{
  "n_layer": 13,
  "moe_layers": [0, 1, 2, 3, 4, 5, 6, 7, 8, 9, 10, 11, 12],
  "normalize_top_k": false,
  "balance_bias": false,
  "lr_router": 0.00121,
  "vocab_size": 4096,
  "tie_embeddings": true,
  "lr": 0.00386,
  "batch_tokens": [32768, 65536, 131072],
  "train_tokens": 407200000
}
Below are experts of layer 4 (counted from 0) of a mixture-of-experts language model. Rows are named router (the router's row for the expert) and show model dimensions 0-223. Each number is 200 + 40 x the weight over its row's rms, rounded and kept within 0 to 999.
After each expert's rows: "comes before" lists some tokens at least twice as common just after its tokens as in all text; "comes after" lists some tokens at least twice as common just before its tokens as in all text. This comes from a sample of Wikipedia text that the model never trained on. Tokens count by the router's weight.

# expert 1
router,224,200,190,294,234,216,202,122,172,200,249,194,133,246,105,164,209,249,206,179,213,153,256,193,219,175,225,217,161,191,191,210,129,273,180,215,234,140,210,202,178,232,206,220,248,223,271,176,114,216,205,240,242,285,127,223,265,138,177,206,270,204,183,235,184,180,207,201,229,149,236,280,199,173,171,205,188,200,212,279,170,241,188,147,252,246,162,201,130,212,204,210,191,204,241,172,128,233,182,224,196,205,211,242,139,276,185,138,243,192,205,278,218,239,185,239,222,241,250,212,202,267,223,170,161,192,173,80,232,246,155,145,242,187,206,178,253,179,107,241,170,183,269,138,244,207,158,215,246,146,235,287,189,126,176,250,228,243,258,208,270,154,207,190,136,241,182,173,187,191,201,192,225,240,210,219,215,217,189,190,156,201,225,114,243,205,196,164,218,251,181,187,215,252,256,214,261,186,231,205,225,235,176,213,150,220,188,253,168,180,221,246,217,210,243,201,242,143,289,194,223,181,208,244
comes before: ",", "–", " |", ")", ".", "),"
comes after: "0", "9", "1", "8", "2", "7"

# expert 7
router,234,121,311,219,233,168,137,189,175,256,179,195,143,192,179,201,215,251,206,183,238,132,203,208,182,231,165,162,168,198,239,183,232,236,135,189,231,217,220,227,159,214,170,100,221,279,262,231,153,210,248,177,166,240,134,154,303,224,144,194,228,182,130,177,182,207,200,200,192,159,182,204,191,236,156,141,242,182,214,114,234,245,177,152,169,176,164,144,236,191,253,141,192,144,211,210,123,197,147,192,122,248,229,218,202,224,250,201,91,194,222,253,240,245,204,200,213,241,167,220,163,244,233,218,193,194,140,244,216,202,112,128,214,236,152,245,264,201,220,195,88,205,254,188,237,184,233,148,170,203,186,212,235,135,121,203,191,298,204,157,185,161,159,229,164,226,194,213,169,212,176,190,230,231,242,200,178,168,169,146,137,232,236,167,228,203,198,170,251,201,204,185,285,302,169,192,244,204,205,185,230,266,226,201,173,242,222,154,150,200,214,248,180,173,219,217,185,158,231,221,199,170,242,216
comes before: " |", ".", " of", "ing", "–", "he"
comes after: " ", " m", " d", " c", " N", " M"

# expert 18
router,204,157,223,217,278,179,144,219,155,197,263,205,207,193,145,185,166,170,188,132,210,150,247,197,205,123,193,140,118,152,172,198,167,229,194,153,209,186,243,188,194,199,191,218,176,245,191,206,164,183,211,122,270,182,125,148,247,117,151,257,187,183,167,262,238,215,265,209,263,206,235,209,222,198,155,169,159,83,219,247,169,241,152,171,197,218,225,177,140,126,207,193,242,181,206,201,146,261,127,175,181,216,207,205,167,276,196,178,219,158,187,231,269,238,226,285,200,220,187,192,226,202,238,185,196,155,169,237,250,318,148,133,231,158,184,160,205,220,104,189,152,162,274,179,247,156,212,209,254,209,232,206,230,134,190,226,172,207,248,184,186,186,217,259,155,188,221,175,144,195,118,189,196,147,177,176,219,197,256,193,125,255,254,132,287,195,214,200,260,221,148,164,220,267,195,217,208,227,226,206,163,274,221,191,146,168,261,250,180,163,213,212,197,211,230,199,175,133,227,202,176,224,210,216
comes before: " ", "0", "5", "3", "6", "8"
comes after: "0", "9", "2", ".", "5", "3"

# expert 35
router,223,207,259,244,219,144,169,189,156,164,172,229,164,202,192,221,220,264,141,172,234,132,187,201,240,198,142,228,163,143,246,188,218,287,138,198,236,166,199,200,221,265,190,160,225,275,182,201,243,203,204,149,215,220,149,215,241,130,180,216,203,194,196,236,200,284,149,208,215,169,236,222,240,169,181,217,224,182,186,252,172,202,140,173,201,258,154,215,129,111,167,200,213,162,237,127,195,286,136,297,152,206,184,236,244,205,213,168,200,168,276,171,246,295,188,243,240,202,236,177,159,212,258,125,172,134,139,160,243,214,162,109,215,220,204,148,243,228,173,203,117,164,214,145,200,222,95,139,137,146,218,186,204,166,162,267,163,204,211,221,195,177,212,260,150,196,202,120,170,202,157,216,178,237,138,180,222,203,232,183,142,191,219,192,243,170,180,206,216,213,185,216,202,209,187,193,231,258,237,135,222,181,283,214,169,242,186,283,218,214,269,208,196,211,195,193,283,187,254,208,177,268,236,205
comes before: " ", " S", " B", " C", " Born", " P"
comes after: "\n", " Mc", " co", " MF", " FW", " \""

# expert 41
router,250,175,226,258,207,156,174,221,218,213,222,242,175,220,180,189,226,236,143,150,215,222,214,228,346,266,197,229,182,164,253,153,225,262,165,257,298,155,239,107,182,240,173,115,220,187,210,183,158,194,240,117,250,201,172,199,191,195,153,231,203,152,164,261,214,259,184,139,185,152,208,216,198,151,113,179,202,136,253,166,232,175,161,174,163,267,190,163,177,140,169,181,174,191,254,183,161,231,185,252,154,214,213,223,174,165,214,153,193,174,239,281,215,172,265,239,204,205,165,180,218,210,190,172,167,210,181,156,247,180,161,186,196,215,175,194,199,203,161,234,187,171,221,117,189,230,180,247,196,169,255,247,267,208,150,213,156,230,204,223,291,179,257,252,171,168,151,174,201,188,230,206,225,226,140,238,206,231,268,158,180,138,253,141,217,174,178,202,247,243,184,147,171,315,229,255,271,205,219,247,200,161,279,128,167,219,199,203,211,166,233,214,223,206,238,272,208,185,265,228,219,261,243,193
comes before: "1", "2", "3", "4", "9", "5"
comes after: "|", " |", ",", " in", " October", " July"

# expert 44
router,228,174,239,241,237,178,203,186,155,259,217,229,184,247,199,166,173,170,129,162,213,161,226,211,231,220,230,101,142,190,268,209,152,214,219,207,246,173,228,165,217,230,145,197,265,263,246,185,163,199,222,181,252,192,269,118,219,113,210,221,178,178,174,228,222,217,226,178,193,207,211,167,178,154,165,120,209,136,217,240,167,261,161,187,216,219,97,150,216,185,152,178,152,180,214,199,258,207,156,194,221,187,232,193,256,216,260,184,173,192,259,231,260,175,187,183,259,209,189,128,141,187,217,123,222,188,168,113,177,216,91,165,214,189,158,266,225,285,158,205,179,167,244,177,252,213,191,192,218,196,247,238,240,171,142,275,174,241,284,145,256,208,201,292,204,189,170,149,150,212,216,157,204,173,182,218,196,206,206,190,184,182,247,157,311,202,213,198,212,203,197,161,186,200,180,252,255,187,179,142,185,180,238,212,177,176,200,206,248,101,195,193,261,237,254,193,290,119,287,167,204,213,209,181
comes before: "0", "9", "8", "5", "7", "6"
comes after: " ", " in", "1", " In", "at", " at"

# expert 34
router,199,150,224,199,237,108,175,135,148,208,182,244,181,217,182,236,204,211,164,169,248,160,269,215,293,173,183,159,179,188,224,175,218,210,211,176,211,146,247,175,167,187,161,141,220,282,249,175,193,175,266,139,217,225,151,172,221,181,189,236,233,136,144,255,214,249,211,211,247,151,197,227,210,189,146,120,189,101,217,125,176,226,166,174,253,257,145,237,191,190,167,228,159,225,221,160,203,249,127,221,183,204,210,240,165,198,213,171,198,122,241,242,246,201,215,267,173,210,165,114,199,233,194,166,165,201,161,196,208,202,172,159,181,211,136,171,223,218,197,186,191,128,248,176,282,212,194,181,215,170,202,276,244,169,149,262,178,235,253,178,247,183,169,275,196,188,164,192,175,173,165,168,224,232,138,147,220,196,249,184,180,263,256,226,300,205,122,100,296,243,165,198,193,269,189,182,207,227,204,185,223,256,241,164,164,184,205,247,211,154,243,247,237,294,256,216,225,156,230,200,195,204,236,260
comes before: "0", "9", "8", "5", "7", "6"
comes after: " ", "1", "9", "0", "–", "2"

# expert 51
router,256,133,241,193,302,168,152,166,203,230,195,314,186,252,245,228,230,286,208,161,222,146,226,221,257,193,124,177,144,167,284,143,210,234,128,181,182,194,225,172,184,219,147,214,221,322,189,199,214,156,234,145,218,235,182,146,219,159,149,279,213,185,152,287,220,253,192,147,198,145,210,225,208,153,152,213,245,105,272,198,138,155,167,201,191,254,183,196,167,170,211,176,178,143,227,188,219,238,172,243,163,259,243,192,194,178,194,189,218,183,262,174,290,282,148,242,257,261,199,207,178,223,260,156,223,206,182,229,279,219,176,122,186,240,180,189,223,223,149,209,156,167,208,159,199,209,206,175,120,158,233,196,213,169,220,208,89,233,178,193,269,210,163,218,159,224,156,141,212,214,197,216,248,205,165,199,170,198,205,198,253,143,229,165,211,194,241,161,201,197,126,198,227,243,194,235,240,217,236,178,249,254,222,151,206,216,194,183,236,177,228,237,208,213,189,223,185,160,197,256,248,223,221,233
comes before: "\n", "s", "S", "1", "C", "D"
comes after: "\n", " =", "\"", ")", "==", "i"

# expert 45
router,199,153,242,189,283,101,128,110,197,166,180,239,173,198,175,187,221,238,205,169,275,152,244,281,233,172,143,209,96,188,172,147,210,204,182,194,217,104,230,225,285,207,149,163,248,298,281,215,169,180,260,159,256,241,134,130,220,153,135,217,242,165,205,237,230,222,181,188,203,95,260,213,195,218,187,204,220,84,218,204,187,229,169,139,216,270,186,230,165,179,143,245,206,198,198,210,190,293,99,215,160,195,213,254,217,184,176,193,176,146,230,220,195,241,184,224,217,183,188,226,151,201,207,198,191,151,112,175,218,256,206,194,217,194,87,131,167,240,206,200,165,181,230,152,223,207,185,184,202,208,248,202,215,121,158,235,158,208,166,204,240,141,187,242,193,200,193,193,169,257,221,203,188,244,197,201,153,208,225,174,164,200,197,192,238,182,197,161,197,237,159,188,255,250,172,196,175,209,226,169,237,226,211,173,190,273,206,262,243,129,186,262,215,189,219,219,215,147,171,233,199,172,229,208
comes before: " ", "0", "1", "2", " UTC", " Total"
comes after: "2", "1", ")", "\"", " Total", "les"

# expert 5
router,251,161,212,250,240,196,199,163,122,181,177,197,189,261,208,144,221,197,145,143,223,216,200,224,187,216,271,215,156,155,217,177,78,245,189,179,212,138,236,232,192,238,177,156,206,215,236,153,209,160,210,206,264,246,146,118,268,164,155,168,187,211,162,197,198,262,208,206,165,153,246,153,207,232,148,237,170,183,229,236,192,205,181,151,202,240,145,207,199,182,166,136,204,151,213,178,196,228,61,214,154,211,225,217,200,193,187,97,171,187,209,225,271,255,136,185,165,214,163,178,184,257,295,153,218,175,196,151,312,283,205,204,182,194,191,163,237,211,117,231,158,156,209,165,216,177,210,161,198,227,189,258,205,223,167,219,167,212,222,146,209,175,168,165,167,236,174,183,203,171,142,235,249,235,176,224,189,199,197,142,245,218,202,185,263,214,170,186,205,211,203,219,261,287,196,252,197,225,180,223,254,233,249,193,149,261,129,279,152,238,200,274,178,156,222,199,200,232,178,281,257,260,249,261
comes before: " ", "\n", " |", "%", " −", " +"
comes after: "%", "0", ".", "5", ")", "8"

# expert 55
router,212,115,234,268,267,188,142,172,190,206,144,213,207,247,171,218,218,273,144,190,252,183,240,250,250,179,160,162,193,174,276,219,162,288,189,154,219,166,221,210,173,213,127,145,230,162,233,145,171,177,200,196,239,299,163,174,231,199,157,232,209,99,190,264,199,220,233,207,185,182,183,242,206,193,115,176,175,143,215,215,259,215,130,159,146,209,151,169,193,178,116,190,226,163,269,201,189,267,121,248,191,233,228,178,209,227,221,227,187,184,232,173,210,223,222,265,227,209,176,143,115,267,208,192,196,125,199,226,237,218,198,153,202,223,176,169,245,217,212,223,135,134,230,88,229,166,221,188,134,150,199,221,247,119,175,251,164,175,221,195,196,207,191,243,191,201,194,171,136,186,164,200,181,280,225,156,238,176,257,217,167,254,218,173,201,210,222,197,225,257,168,169,230,227,220,194,252,237,212,188,203,273,260,175,172,224,202,244,219,202,235,299,234,286,165,247,238,195,257,209,203,183,261,171
comes before: "1", "2", "3", "4", " |", "0"
comes after: " |", ";", ":", " /", "N", "R"

# expert 25
router,257,162,227,240,270,146,164,152,188,211,185,270,190,210,223,198,227,202,164,215,232,111,227,216,219,122,197,166,200,152,236,103,259,196,175,200,211,132,299,168,188,216,202,208,186,215,218,189,222,128,244,104,193,242,170,152,264,186,88,175,244,113,170,249,202,295,222,206,211,147,238,195,140,177,199,154,206,181,147,177,219,218,169,163,255,242,163,182,150,183,163,186,158,160,196,140,195,209,167,215,163,233,266,183,149,167,229,188,191,190,219,224,209,232,128,230,201,283,211,163,140,260,253,212,201,165,204,178,240,235,131,145,194,203,160,182,225,225,182,183,121,217,268,143,233,198,181,207,166,202,208,201,209,127,203,197,169,207,191,144,232,166,183,243,193,235,117,127,194,202,185,165,256,231,124,165,230,187,223,166,202,203,220,121,213,200,146,186,241,245,167,189,220,183,189,259,186,230,193,178,251,259,216,196,130,244,267,222,194,189,250,199,263,207,165,235,183,188,235,258,292,258,240,181
comes before: "|", "-", "\n", "==", "The", "==="
comes after: "\n", " |", ".", ")", "==", " =="